Experts of a small language model: width 384, a variant of Adam for the experts.
Below are experts of layer 5 (counted from 0) of a mixture-of-experts language model. Rows are named router (the router's row for the expert), down (a neuron's output weights, with its number) and show model dimensions 0-191. Each number is 500 + 40 x the weight over its row's rms, rounded and kept within 0 to 999. Numbers have three digits each.
Before each expert's rows: a language model's description of what the expert responds to. This comes from a sample of Wikipedia text that the model never trained on.

# expert 8
What it handles: Foreign names and math symbols
router:470486543533523472573512540546509439485577460553422461501532413511542455554457535456425498483511488485510513426479472423519524460509502470522500562537440448473469518540497557500463528487372519518530463522579506528465542489553537519542447613495485572521570515501427531455444550453479549494531449549546563524420518462477546523524558525494549477536533545551492489482535543506567455507553476562482464507536505508547496443500521525509424574476516539560506477468487511507504534574465520457487493428415510557537517471522442562484483528504489506469526444490496504491448471533516530508
down1:590502453470551496514464476527536516532504447573491538517433440525472495524510451554525547527553537487530543514500451402452483496458469458487527543569548495525537510440456462557592441533490456553434511486549498476502525494560479517421487478447520543548458436524547472459417567508527507569484502571550471460556549473500447465450475504489516583492471499498531482516438425460517508538508498464522449484518459488559499483480404447572477512510544496572488524550518506454515458537521514540525486530473510455486486492461490505452513436444459514459445446488442488536478427488583472540
down2:491577465534482518533510553504471468566509534498421463466466551527507452473482585545492479487491469470428521404519520557482514483410520511491524519518480491453506517522513501543488545496503511460418529496498506523482484517501508499468501436596539540485548559479448511498486507492475543489467419555482562533501461394484538498507521568428518392534499469511521478545485433479501534479465475516527443466529456523476501552447546495488490502493539480498505590460487492466485442496556508508452527450516457483507573465473650508420497510493589510489503472508464457474454559486500578508
down3:424532446524456466540458499511466513509448491536560453508474497512498548462509505491451482511498522488571478492467455482551457496595478595535537562469587495476524443475491561514489528540422412501503504505394431536452493554511524559540521525541507507455515520481428517517533483573460420456538545451568453477500476536521548563550578519484498467523496485533511476430518524445505474511499445506456525503518474510568544465444524569494545550478439442530443523521495452509539475559559429531477489469518460526551493472521490458496516420500435485461525486589547483477559526537508483484
down4:438438490492520498442448569458519488482616536526534530515454415521505535477436499556495455561500478536502547465520509529443479492504531450517478470549453488478510563472405561497510507496494445482530526540525504501436527440502533503522475490479462550467500502526534530570535484493504492587491485515462545508568435511556466490539480521493514537499515553539569458469552502488464404496518457442474470436525464475444541514506504477469490480524484496570513530480510568529473554486434534503497506526474540516454476501492408454575506534503424507468538443504488526526441401476454548460
down5:511456461540553561497464596446492517539548442417482533495529518476536486519497538524502467480436505552521445494484493523526528528543514520581549549476455510555428578455533475504546502485452481478498499486484419460458530538503526442492487526454447511508506477449499536500506496522497507538487481521539558495453469476479484524534538474503486527492513505579458471373508483414493404510467494522467564482528503457380480476502522534537491447483514498513496504571481523565492474486576537483492549490503409541467538476505532548429607583463565488561479511507537449540509531540546477580
down6:533520498534518456537417565519509472465559485491467457497522461528516527501504498482477510531513535532570492476449540463520425550501585506470493449553511508412455524548450547520471562490410518496434523467524474504492492534558435508514494512521468489489504463557406493461565492479540446485514460538511466398490537442516458482448470523523564488518537553546577499505565573439484494478526514519432538441512442506520600430500550490519492510467409550477513432491425498462584488527541455459497596451435453515474517516442558522550471461451453528484503530447494531509547563528548504513
down7:488482405518486487553603562487425473492492513476471513490519509508561487517496537418466454490453468499505462442437552528561494520489547525515524458499487490576508490532536499563522532487373478538453438513553446606489514540527466508437548590506531480436466567505463520531576464607506471534537541550506512478474482523515492487550474462516528497460506512504464465524511525576481445591423484554509514499510527467505494434484408460547565543509503501445516502448426451526498528466543382478465530509528440531536514495484524553485527477531488520532469503553492476515500512544488531468
down8:510523469483508470515502587502592495449467493491555547481503509500520442538501527473529485605507443534525454511483479501503466460559490487467492516488520537517486513541496531462484565497498539459475488528507482515522465463425512488437444552535554438510464502527508456449481443486468542505458511502505527444486557557519513473557482478528619591488499505472542569482520570494475460448523483498450524483489502525535514436486413534470560463498528482549502486468472513584550564490522461408503439442479503467483515476490406457520472520518493475450490491497527503565482546463479489511
down9:525514487475560583625523491495499488503526503453446536568516568475459496529530479516477458477468551525493472402509476487487618432523541503496490469457512531534461510479511513453482435497573508508548495511485488583477485532503494539528501494489487537497430574431479523506508484466527511472520499418472475489491475520489566488506445502527430493461439463469436436501505519435549503515563520497518434574544505467441479502566497488479501495491550470416566436489466543502411542552495518556465463495394571502565548488494513519481500530490660530567558519531507468501531525523532548518
down10:543465508468514452469465461503509587490482452511521507443456496496477522526546461534509521489548432486518543530502492452522587557444458525538492481508455493435510483503480551522525502486538506451496518517568566491527509508484486495523470489523455551477491522455488531469423473437527515505456475484469541456533498495451492557528484545437600462521502443486477477524471464547570481482487471404512428507499462474508589550552502449511452573483548589559530513523578592515551496504489518484502523491474551574566574551435539495499486525522541587429509456519548560467432549468468530436
down11:501504532551530488523460523441488514460452479498556515547508511474516528505548520446486492545506517508507516543428521505527470542468521534497500549457530587510488534500440502486559491558485526475514459536532494544489448605527467499406538525524566543417491521553457569550466512503526546522425507575506486415532479509552532455538570458556497466490528565591459414581416516564522515530472526483503464567513489530455503444466486475538470411497503507487481476472506461526499517459500524490479549501531479448495584479490466501525468480583450504516492446547415525507549461511444538524
down12:494538576501491456483486492534539455489560497511496517477493454443593563583398537522525509542498551445520509483493562462461511529482552486513555523477508508454493506503500498539523441474481522499456480521569533520560538511468513544488507469476531504456530458491512474459517471563547471519446488428489402475553499542520481518505551552510503545509502494508543436465455510547505488534439516512422472446425569480520495489538478547459499386495489494500474499467534491489512463454488526487545525440472391545555494530516459525488587434537438495540465520510479531493544493516518490497
down13:567574430442542572513531492469466532519486542517532482507501554483557499463456490555423539465489433503452552437421513411537503496464494567511467524538471476467526562459482502470463475504629580491559564496513471468493519502491508563531553487530442527525453441481512578553502444507504493475506482559468606527451524525443510443514521445472472556464516499481529454453544511499476460534497494532508505537527508517454524507533540553556516541534453464523524404548487452518537481513455595542491436443487520462536497481510613520483563458536593566478418549520477532514510517583473545523
down14:511506608536470488496533545424515538485524474525559499491501593474475518546450511499513465534512482461443445403503487499446447504550506488491476521521546510483519442456541504540493462479507447512472540479472447515469496470522477440442457532542521444454473564466511431512531523508605479489499476461483498528498516502556570513522480472453522473526515473434510507474453536532543397539500489497470515467519554501527508492496476456519483485489482560464488510555465531535471494534524480534425435443477489502511532503468507529517532439460373467521530487498507499512414588543539473541
down15:449487467499512506528522570514505554521546530539467508515509496520562458520466536551489505574455496498493483497482512506502458473540511472547485487492471412444507537478543466480429489438431567557481512512471499547552503491476481478487522520474457589495463503508442509498514508510532492576464488511537500531521527458494542421578523479603520553463525471540508514518482477505510447532489508514464483537584502533536532548441491499464470504544492524466538413447537526492412495510507469510509529395443565566461548504516547505479560533527556471557496482512428502542514555541569424591
down16:517532601457536497501517548567489476468445479545539534553513476542527480560484528545477557483465528489527507485538506560528503508459479395564533489470501494580496436507526506455531494483530510547462465477531518542478528500515561520472482548418485503600453589462487456519522572517487500513540609462456473572506434466484495487493416539515435433513461550503517471515477493535457527522550540587468520500508484493566533428507577511509459515511461463505493533529501516528535437471498509472482522462375550430520528541515540485521528469478541522479523458472494493526528505473550513483
down17:492570512535459532502507569483499429478452492545501471570514439512414497488545434476468441537474522481427482510521514425448525481488491461469498484423548444519511529493514492445511446493434481496407464480503544540473505409495476465528593540458448451488437544536531481554497590463456450536519533515521448486541542606557468473463470508478437522526449514403446546563449467486507503536534524480482532514523433493446473492494474457471395492492513513555533545439511512500461511513489486468483494545486469519569491538425504500489511368534463490515529431456545404491541516486489514503
down18:529506433450508525583524464561530488513488468516521503483480455528564389381497483477475637401430519540491488490464514496526546513446462545478491497584501490518554489494494498448503543520492492519521459463448491535490445536499537616496486506570525523573498507551497529526493456508491481516530449479534455457468500542577479516513468412479452472485475455486523489532533556502512465537553504496463530541561464512477458461442589445463509478499452463461464424500439477486468540486498492454499517565471526486501473578500450479503500442435399549496525555487484537441560480532490520495
down19:487476435542490533480562468507554509430462552525486557448546426449465472563542478548483508435492531496516505474515567452492448524529478506478490533541468515469480477622465455478514498399448576519500552590452558509472507535529508487553545516537490499513485513507468509464506483525461503572451494497561519545504516516458534457432523546496502588440477485517480537504507473468493490442521484476490511506433570473483536388523488471521496538481493509484479591560492547486511561529565518512496522529516456548420462509516454516538490554471525481495550512451552564494496520564563504496
down20:538434501450507485508467449429573568454514487562468537401438430460495525468462443507422537376494497519481496533472489402498585566472496488504546492530590432489556511531448543539460491573514517532543533552565515495549531467496480482507487504506444516483556495493556511453488474535497471456551500501458564464480523464438440459485540422518422567466478468583456504501451475467595511473457469456473432504495436451478536506581566445488523533478497574547510529521546555492495484512454475518541497518549466529472492500558526594550523489479543505464443564548499547535580501518506495494
down21:520473440508527535514628539489532535440465505508599548477541529436523529485428486488467508476435507473441428489533549455493476525511442504461564412492507529478500454529478482513523534437489522490509485510542533532482434567507576489393577507509508509449449523506507452524423490523480475530554488483465543441537443557430501465559448471531481499471489466498470559463521515505497481508501570565538500458519461445476412485578513577535540450525545475489523477494407494529472565503461479506497439496511545560457461507516468547505493491502496444434443507494563502444490503497538470538
down22:427510481523449469513478413514573480524479460491435388447491479506499425460488452547500547455468509520524523497490500430505600524479444497532454528471452446510505506489500517527523461452513542502474498407459492591582441509555476508521508532490517468541515450425542459474455530490445487454501505543462552498486542479468495522524534506560413510514524442452507536552466489496428602485540467547486542522503487528502508544507525506423501472483577490480497478520537464557510514522546571486491427487504520541528559474516527472527525462512503423528551525461484580424482564527456534470
down23:458536442516531476406482577541535462474480493487525465511507455488540492500473508540438467556537482541511482488471457533501493485518504433532474492472493467591493504546509531512452540481467425497533528535515492507519532426503511471513518465500543509473498540550570526483542504569478456481466525481465474497515451446469485570516498511530515478546543526461558488467436497442558417501501490431506572432527565435465517459478546533531573453489557475468496570498490482509562474486498526472515581532514444574475511516514423439499473506451459470443496478470475495489493515504520434492

# expert 10
What it handles: Common prepositions
router:452525446460462440525522425467527488525514526468561554485447523501539549480591548538551451491446454523463492520526503471430521526444480403484423498512498447487467496528532522534468479513537485501484504513445545468466492534539490485527482491502488460516444504472538504495508549588545569508488501542477484469537518511498517501513485494572452504520501487417475525506562513492508461485496465520484555516493417547413533585546498495453516499586504509485461530581557490494460429548523564573446420451456547406517510474498572537495540534485530539462547502503470504519609558463478484515
down1:522443594536463487494490524474510479583532464482549510485534446597458491543505528506477508509500490448482503478493492459495490453473544540495524459526505488433519440501517475495501526504522560525493544496413495476471474506386525501466487531521506474500593522497497490475497439547534407430564505475478502540503488509542490510459478496555488508487514533548512454487505585508484567563452545555551474513490485546465492462510573506476534457479554463469538496528489504494503511473515512460551496537549560520489469545495399436476480519499373490470509442497523511581463493545490581492
down2:470471589488467509473544397514500529478534567474486502530452411441494472475495465477443499456567502518477430479493532540525463503478504502438501474533507512448550580465476467496514551572551481525489511488558583453503482421490476475480510523490493522520525535489502485461555462513460512499482477471561542510473497542501493548490411516500541473529551447501500497458425530512505474512503536451530469471574508559471505537511506530563467489473514478528454549520471539493570452450497503577479448496455559495565486420507474486539501547470543464525490494521491458476460408476433483491
down3:451519511537423517557531482512524477473502484461459497506402498541500477527526470472443499507482475523495439459517533477491508432527503525530594453531541430533535493524508463491508540511556489452509539455455534519406477458512446502520494547449473458428509499509571506565441490496433419453514524505473557505521566580505515510492461501527485419473542475543550505477468578462447560509530536527442545435413556501522445476534511504501456441443512519526512478520494493491506557549393513527527501534489492465542458472478438426469509512447497474501476487533460544455476484561440522485
down4:477451476454522478562505440491565546522514538516496471500485549509566500503512462538509521547567506492519500463491532532538500446523485454470517446518567511471460531515498479444549432535456488504519486509498432482489454494493523500456513496510452513512532570515471524485503575509494532473495545534475551461529585535399525464486482476535552503577496526489504463525441510551561502511510474512448456439448487496501465482521571504472512547510533482550439531504515499432440536532459525539524493553488508514529523440487593456476580571447453511537463502497488450459532521526452514507
down5:505523463480468573481449568487526550485505510468525520472454486451524475452552565571522506441559467582464542472481477500480503482551461447573520580582527468546514506526465514547621512509469491600496530471418437498541503469474531503534502472448535459478506557453496510522527466518496556420479518525508542497497438506514483497490476507487473523513434467449501472554607498465516542555489480607505467446510415499404479468494538514536450498524566492539491498516507498493504530564484534512490472472481500504491531481485599504483581463536489526428452483544501505540516511459466469484
down6:560510484508575523542500456440507484450479497552455482499485557519498460425524529525434550479471510501505490486484443577457563560475488451496529484485532559495425508484461473535478464512508511527477437466503511491548409513495461479542476501510572501496490560452512506478564499506493543522462573588470528478569517451484472485587417407505549552478451483439492473508527493539466490465479466531476542464577523474511487457528549476518523497502492461546483524511499459518487469538605587493521513439447495484456574510479554465469554510539485527449554501432586431529445469521551453503
down7:507529511478453532532480477478498507493438465529557499560466456487521504525461466522542503558545476568470505480521467449483456517475512540409529520464564482516408452590541586441544461469562485430519459516425526563463438525423482511428516525513431512532519504492425548522435455531577599519537565508510467505517471469440482537511493512494534524566502522530516544496479439475527457499587516473411474427495567525503495537487491576520546445502517520503533472433586447512504497542539457470569534487527461442426540516595489456507476480550544521499558454521442459485483585495446480498
down8:534562545565477455523464470527514560488521518488489495490517484460463546517470469430486516461553467534526516519469512489472537525479525532466508505507446549503512509567466493514452523486560450448455522549500509520527555524499440500560515467535535485490455470481567448496455448523475441480504446525510492413490464445554551510520457463486541533507553518499495559451493484542551496560520559538483459597524463530586556480451481391492445462536478495516478470503560434469503523476397462460518542492513435451486436445494486520450443464529522386508523522527507530479508467474500514484
down9:599512462539520492532507553448450452483459504518509470491511475484472552494515489425520508489533518516467515465572436487537552562466546497444438591512482568475474510514502425493463499517454467511492539474559550543531487522456523598481530511542484511462504521504472560413563467482512573512505522491528489452469552434568481566458459458508484494546491527560480464495498501484530457561507447446484528498563457545468466432538525533509465492560541478521486493481543530517494495480594464503502475522481485512484524482526573515492534544472554567413433526427607515559510505470425476575
down10:476485507486495540501479596491474536520479505503457535463477475464477487541564451526445516514563534543470466476406509506528446482485527463519476445475520476477474510477486512538463498472510503500514517516586512569539505567490561515545537547446528546467553586605482517530510473488411485528468482413537492522545467469518566494434551526507517545544516458557515536512423469496520488538482536483542477523513513549519513475549544514468523426444485465514447542492489552515474499569448481516527549475482504513488442514455427497547478505481552502484485478481499500509540432462548536509
down11:522477470484479422502518429468416503513484511544496540435420496510539489442372573498531570565557479527539458507551446491514542489517494512542522439472427449473460463468431539499499456494513517499471514437477480445510515534465515482514479484452435508479538431514487523473522484518425447515472507448482466503544489493554523486499541462439466492532501512507497511491463538477569495525514529561505507557486548548492453468481504478513486439524507465554472455488438490443532469496518462499446484538461478555529541609490506519486510465463465521475482539539515508544473475505487473473
down12:471570516513568525507492520496472485506462491463492546510496444520497536440453464520524534476554492508455457498439472397525521489478544459497479494430558579510467484504441520582381492519503497567582431451499496491544491530526545461501531534493578477547509487413523448483530536459477541592554558453465458493493452465483448509547518523433513535472457544528465507441528518528550538523481449543572556520502526475469526507495526538552448531526459519458503497477500430469498444523458449423420507529498513476569528466518467521560440489522504484538503476492488435484587506382536488476
down13:457483456490539511542521545526525494518506462481535526495534510440434502608492562426527470520430443511556530528492436476455485496508503491495509560521507502534540501451513598572461495505431556543512524601495437513515521472474495494491461500560514511525466519485528529482480482485529520457490495473486511478460430475485487471560538509522511509508415451458438482459511472516514509463499487486533502491458499482466448500522458494465500526522437502504541451483493503464512488454466553438515503507520503428526591547505535458444518548487466525440435462527448486613472534474499515434
down14:471548569511460495504552526490514521482514508457439515486499474431540527557500483507445506500486461498528569509503467503487546475541548485491535511503505542483469486487480572472504496541520538500501588525454435504508488504512474569530469568515498450546479536566484506550576468567413471502508456479482493428576393509492528501543480410472511489542462439458534509529514501492445577446547486513460472479456489478493434464563417517479473503454482539398536509488530528490524554530459450529511465451580530455470564403466463468485541464491427562527502529613429504492543472489500480490
down15:450449444487472470515503489565496544603484523522520511460465481492565609496517527514493469479481547499473499496531513481491475539584511509504507483536492509515539562525521454466469453498470479532507473472469544518564505482545468485477562448513468583559478584451492494512475556521440609483560530517450478493508537586512467457449510491538503426477416492467499480503503494470524477499485500449452537503482486501419425446486454516526500519544393500537515503501487517522456564543429508549492470459537507500595530482449489483490479511489446486473449442544541539559523505539472573473
down16:541526509513464443471506406534443534562531487478414526536485427499473475500462497582449469541533574488515492468521523474512458472501504497551545444467523404481531484478525493500497529528479476496471546460534481514484462515526439510506494510510482457528518549449552476485513564520498443427489415519489505439538504543552521527513443475527593473507511470495526468511431521483475475511563566474477556500555506524538479535550476509450529520474476507519543475499545548477473471435502460521489493491499533483525546486464448450495524495505469488461476545520430514429527477503457487519
down17:412493575505461506523458517424525493475566495531449507493486447546442526421587500457456483499457510500444545430440515513511498448485503516523523454510542521495436536465467530471499479528518523525462475535438488506516457534487500475577493572476548467446557535501503447480478420500450474546490486533571476485500481577500470457568457369517529453478483550502451500554478518506469494474547542495425439464491463500541486419510499542514553487399485509494511518528448461492476497575539466532570497469536569476520451486497446526493528495540492441457482468495436461510490470543464499467
down18:442509527468396450525440496454534479474520494517500523455527414501481507521542454528478477510418468487539524480475518463480519504469497519569582495460522518474495567535484571523489530525515522395527564445466510508511478466520524531523437553510554487520566481454534513434452504483527457559526505524493471500535493477538437470469409394516501547517529470529522498566489507447452477465514482468496451486512508460553428478553448463491518477474540465494495524514479426553415553512521522492506515530522493547460533546525470468529545492499393488436461499507496472455488517487492546518
down19:451505556524533534469538576468521496417528494433501492449521529495500462513511526480435494457481450520471543495462474517521502531503490501506521515513511538531485541436496457493469553506461460557462541423543521495566418457520509525534469577552561521523484497490541456518578420544432503529471526563518517492492424474505527511580496442496503464494460513387482523484516489457508457343476558509469511554574562549537470467549521513476549507446520450487491586476487530480501510509457452456531454479493519533483521521484509558574496535438503482502393501455548497504506420467601454503
down20:550462507524526455477440489563574551601523470551589530442482477575519528546463471445501547535528548436528551474561465442498440559525522527497534439477558472493533527532570477448545468525535506512522457485471553507492500579451523506447456493532499494569476480539460521546466494500530475526575470493500510516439529487495435493489479458467529439472504528491490514502450498477484494506552527438473516492502442500541458471547525490446509451468517487495476491497512489468561480494473452472580569487490514463515495488486409533432551495490424539432480489511484517541524546479459544529
down21:532531514518491482501524521519528538537516604491441510443567422453546523534490460487529445465607499505468476440500442487515440488506538516492454506513478474511539541589488508516521490481521496487512561513528499500523486518482423545458518510512507451492514473537485510510521482576491441482550413469588523487493422489543536503499548518448497490510487517474510513472519507478527470540543506482488506536493522532484447522521502491537530452473505429496462517476512523508483486482453506577530509508525512551527502533582408442466505507423475535508491497552462532527518484553460507523
down22:455467454509423551497497514461577533456495531486480518432544509445520469544610486448416567483432509525515545561489449503488517527467488491512503526558467493450539527541541487500450515509437487498518495468506458437453491501448439494537467534534561447474466503485510550462477483519454492517456568524438529499479528473497572484505418376501522508500475515452503486541575556428537547498570509557480513456494404451463532493546459515540506466521494498498538479532553466562471495554503569566501572483523443467448479519512480477512539452500361480412462440492467461507520527517467576466
down23:536498499427409488512443500494501414575570524493489548479486475564489444541512500590479499536565544488543487469514544485525502450528514526420529492512466482492572530489450555503460542494481537512419517508542573488481531489516465473521448594539476512594561476559435411488464472566474469524515526476505521470448462549490524527494455483462508562475512464482502550477527548483477440482514531537475470522436529467505531418571520492569507483453480439483442556511424468503527496499521449458548477452454450532422526506553520555501489455483432442497516459514483519574432419523508464515

# expert 14
What it handles: Surname pieces and initials
router:537463401488517448527528491507471467467510469505483465539529419525486537498538520519468453503513474454462548500454490551557572551497515464518443501573548478524480536479492516470489452521421514484493461463521511402452528495521431461559543535532478485461460531471499510530524508543452549514498518462465526549468520489587506486505494544487486427455542437489586554461483497568504468545540506596453519482569469525523552472508452437470448532396502493508575507445475518511502547528477467470498509506538423545446503473496480496469588477467424467513429465461472502526487489521476537514
down1:542488548503519466525512406491558529510521629508443456540501507523461569499547471543498490454510514493459513445566534495442512492490485479481497520512479509520579508471576478516522525523514448553480630427483560491521536455497492477457508434440450518502525493457484527508528396503481461444465467526478474516528467483563446471458549494512480495517446548515519501525526549513496526511523393468557530515503506529560487504531517503483506532510492446490516467441439475510533485481474519546516508520485483498518438510444501481503457604483493540475507474499481489477464552414466520487
down2:550532475477443488522405478489493421456473474490508489544584527576562497504495505512481457499477502497531538472451516468493498540448505503506458477510485511534457532389520515405535509546495595485574508494480498503516527509502543547533438477475466491478478546531453549517425543502468519486466470594496497474513463482572592542497522469432556502529421502457459501579449459494540573534462539590479509494506482513463527439555502431444434542562436471525567445527506515581443454535474484463485502591473454450497531509458517540472549479473501477549490485460520474593457518520430496491
down3:474386509513499556503512544546475507470505472536536535495476504482481488527478551469460552521541454493442480521516459526469497486494491480512458459475542529521503495452508446582508537495465499425535462510474462524550545514507458504583467572454434493507578466389512504553516446537541498415434478476484485602452518531484534538437525526430485475504514488458508498540509465502482530519541552495547580522571520508489524489512502528468501573381475500476475568581390543517545549543494452396511464495475555456516488507547506497459534453535513516479457423480585489517504513473481548480
down4:508516530499466507541377520524553527515456487534517556478555535553586523474574555520481520560494469518496529490550487537468519398483471501514480480545504459484474607473465475479429433490543487536467505507444520468465451537506513540375533506574564474480524503495536578517491489473558498541470535544447505547487495507540446541496480492475477469491467449524486480465530483576440427471573468479538484529490501542467479491534453509544505534593543508509513527497545480452488433538489486505510635534519581456476444475510550492513547579468510531470487501445472478461527490467547486474
down5:506496493523469485420515514446470533466456520524560462522515456492537472504551484482527519416524449463478495423568538515554444482557478523540534426496539472464492445542524494512489516473400475564540460523507476528488533560516546519491498563433529475572472459553513486485537513528483527495489497518502453521566527496502492461409480505500450505533578473493480550452491529485468486466495578501473488538571490496531498422585568481513476469512515506545514471465452534444509572524547407500443498467513470576549483477519436530517533416496537489453507435514497472518488530423494468580
down6:452532505529455428422472511512501492567501464491511468503494578490441512534450531507534542498476531402455539498513536507533500572461480432439482454476571519515502429516464512478519546522555498467444566526561574449482483532523471552481564437527507424460474546421475499515403584480467512493471491433484489515543524584490541509603492494460460474545494472462475483580507424528519535487476517496500516424472470457542507535438453542419461513483503474453530436528631470510531450558544449498473573428512517453504522506441454489421520503502480452504457438493542472483495484578406509487
down7:523512468436509533493445471516488521473536502556514473513530507410504529470507436531548511537489536548518467449482518475461518502665472399479495466504535581466556529563532458482481512440471461507588486507492559492542508424535463523504503535507522452462488464434505470467512546485471608467570476510532571521562407542524457527497495460470428502600517508477570499514588425479538477480518519478478496508434444519534523464407521514520450484492547468513476494460551492499508574509488502502422509459533429523490449472530448441484425487515498545488428517524522500490524547549520491474
down8:535526522528489508474471528552477524551482510533494512503479511558510475508479561448449515567544543537479388502470454501478480423521469466527460559527475526458476489563471460565471532463530474520503499558500490445501561545541462521474499525554465480444478464507517527471566588563423483461460521521505524564483399529488575592506508500461515481501536488472527467476507477528538411488459515559493498527472367438513527480524485490459414527474468452493507518484501494470443485541504506488513476466471508461456510467517437467473518564575462472539512470549552506565490464451457491537
down9:527471527506520497468482451527546508509540515503491574468486525549438472495510562545464522482532497499531456494521480492460499571456492520488508551505487518502540545565510507498521457513485498504437467516513475479471461482522528466538439489465428536462467539503487478488452480560555542458518489504496515445462458551436493508468486522506618508514557480582473483504463514411560447548452458602546500458493476525534522486477519509556481501562516456581575481482535452493514486499521448502618514527491443469539457527520522570440468546516442494582455460563594486483523542505468509558
down10:534404518492524520498552471514538484543450503579541553529410459470463464499477463557477479482514468435553506529558517453485513535448519487481467416510486462408479487535506521509530448469441518476583480550469554556547454474513511466490516524498532502466517531497423455488505535441491486506470522511452533486503479523533530518488392558506508517487467483539484435578520431512489484550510515499582497418504493448532501491441545474519468514460505598534520497488532563490440505502540524512492394526553440518521488567484533476492485469547463531513488547461564473500403498533510573509
down11:533515483468441521508551466505368468479467474486505487500495368498498519453521507490592471516489498518479462542536525494507560540498494507509484492517525578588540503471482441483506537570461506530446537577537457516436462520567516493555402561500522495556504480476503530552541491488456503514516585461493480535495529518506532443509463496507487518466469527488471527512505500567469511512527525519552547572459568495481495451553517475475483580553483572502468549502485507539498540487543472524495437486527564619491519564561457451545470465471483456470545491572494476484526473486466447502
down12:503450525504520552488438383500469470541502512549475593516537489516468495501517485448517548486549519442531486570425489506509489512456467524522401545461511439490470581435527524497560495448456529487520474507549501511481595452546475503554536506429418450545507521452487484552471488522461420486503577496467508498445545444524534536459468457406459444505539547482473572488489456483518534520565512526464469463440518487507498451511463601347492555497475514555434499535497484590492508521462501478457473453493452486555450506442493564404506420518417532480460535458521470531488521427446514520
down13:530457443505532527484528529464495510528527505465397466508545521497426511533501473493539495516475549562534377500491514454472446475529421433591497512540424567524466497461484501483467491529524437514525512477457454469438513502492560489508581484529519547480471506483515458619405521523549557554558570481449538534565523499529536500465430474521489502398498514500490526483562449426514543420537555477525548521465549521493535515500483529424525500506450543561531458454510547492509495537548472551474440538513497494483458466495528489448495483477501497478474551533573460520475447544450536492
down14:503457455542514487397534551490463570547467476486534468507439528468468533553424483496466513545435586506475482545485502486441499520488481523560501475487519568558523502455502509470532499499551511442496501512507488475468480519578523426444430491560521536508572456486460568489503484462494555509454539484514478577507527441428477473542545524481467557569470547496526474529499497431503521467467529469562488536421526505520464458462520523518536530458505440528508435579458531517516523509447542524505473528488580616511522479573557530481478519440474518582496447532479512439482524577477501475
down15:467431524521538479512495546491555443539506552425472524561499581548397495479576468460551443538505528533536437454466472475472557500560464460452513567441469474541491457542528455478436448461547543423501504509582515612471446477516503504548516490477506424553570485505529499505439492573520498483528528518519491429542507505505510501559537495453523528515546498512429512509454500512530423514471462554504500487488443427529557526464504495479519474494482508520460506547562507571465473504454488509495484519458516435569461432466543484481535551468523481464504483430544466524466464578453513512
down16:477471475508551416484540453459548557551498477495482576530511455485497551485493510509510443496510540474556521538545413478512430501499486558503507458470432454525522500491549538478520451514496470528514426576481467457495490488488585503596501502506449537493508533408454500502524534448468453487504521480513592552523551543523486490440579509502452545537537503547491520496537448458481488530478490538560421499473495503451557526527500518464487479488482560457495583517584485537503521522430456593475538587484467523479578488517478498531591431510510575474459529458465481537521493471479452478
down17:547462448495484430541527491471462528487472526471534504508534389494454454519488521485467527535515613522551593497459462504472503503459505543561541485510447435560451491479465561445563533570490550426503463541522505449439510531458541464495486502494454474503470459420428491468476596556514514529446537464551460500564570495471539463410478517505473566502481503510514473542509439511454474440524439478466528456537494512483556488530475468494481539542520535460433534528509491501479535513476608522500543514577515574487496519564453459582517488490492533527484510499563467531471508569528536503
down18:457496525477509465422478519510507513462472494502470533567461442504472535460483506517414486530524515471529527490482475503517481464487518536508503502560489498490523493466545491519458503453536571489482557479520554445507563473510432524509554444507418471466577441434522533436485490493449594459523465548492482537502465498548462521471515526538491595454518474457478473515513493475423530537535495533509442477490546497513520484519532504544504491497524456484441505453553595476471489526504484473463459497527493523529490510488536500496511456586592482546543485479464531497531560490451453441
down19:508542573539517551483519472470473545503496514458564473525426525465445474519494496483509444475486554475479509511538495559585433460532430526461501492494460603521506532546542468502567503575536424387450476555459526420462530459477470477503477546497516535517465504527528418473465457506519496504428490475559506543505467540461595519536510449472553468429424573524532506466578530487511495541550569490513491560504447502443539513451543449505480532531509563461498434560492504503511530475430619577525495476528500538553586496570509578496479493463506502515521412495558560465464539570518514517
down20:517526485475454510490573520536521514490509553481498495522466542501474470486476454493525365424491557434472480583485449507542482468513538568464549475489456513506472485504456458502452501540492483489487610496472448489552464542490508474508513412490506451455541537446506486554534491473443562570572485499487489569495481504455509498495548445511483532485501497541561581488551528491481510457473440566487488529473498458536565505513499492464498544480445448522497454434464509487510482451431557559531473491511535512514478494445490469514522436496478574475518479453552524506443486514490547510
down21:509515522537527507551519482514597466474516573469454465536513445489504493445477481564576457457488474494549494491451509540543469585552470500521552520443488540477467520478532504480450462464540476486500543525491570574434495496503536530546455478457479515444490455574464475431490500461528556492502466502453446484516471512450463484463505540525468541513617543465531527555498474511498502526459497484504486480448495450500534501509490521469527535556496458453522569586520553519518459492481554491490469480533435473454480484500463517519479476535513532479470497527411536551562482510498477504
down22:514493439476482518495536571441474493492519439465544562481515503503535464432445516545451518596508501448456532494506518496470465550452510437456493477557518543575444578547443517520438494467473544512542476503493466585475533477446522473516493504500526375509522410498506457513567581563484526551469603511507469510499559448492470469458525495559513535471528554475512480470470489597475503469567526456471441571447511534586417536429501448505543526533478485494515559485437497507515488459490536438498471504503529507494493450427374446546391504470431487529553550467534532569408519464449517445
down23:448507610502432448554476443521480544551422557479473446480523562531461539473480505492460512508533493487516504507547519495458502509525509508471466480452548524456535504490426438409499464459537483506508448524474479514477539561479490530534455490520496455503533500488480580529540581494430502481522435478512496569463462501538553484528534488451515518538497548458415495507416558530511473561446439478508491500499597515479554543556527496516490528493482522512576501524516457463583510483502559500555562483489495396546583518496490508514500512571557550492548514516442556536508537502537547450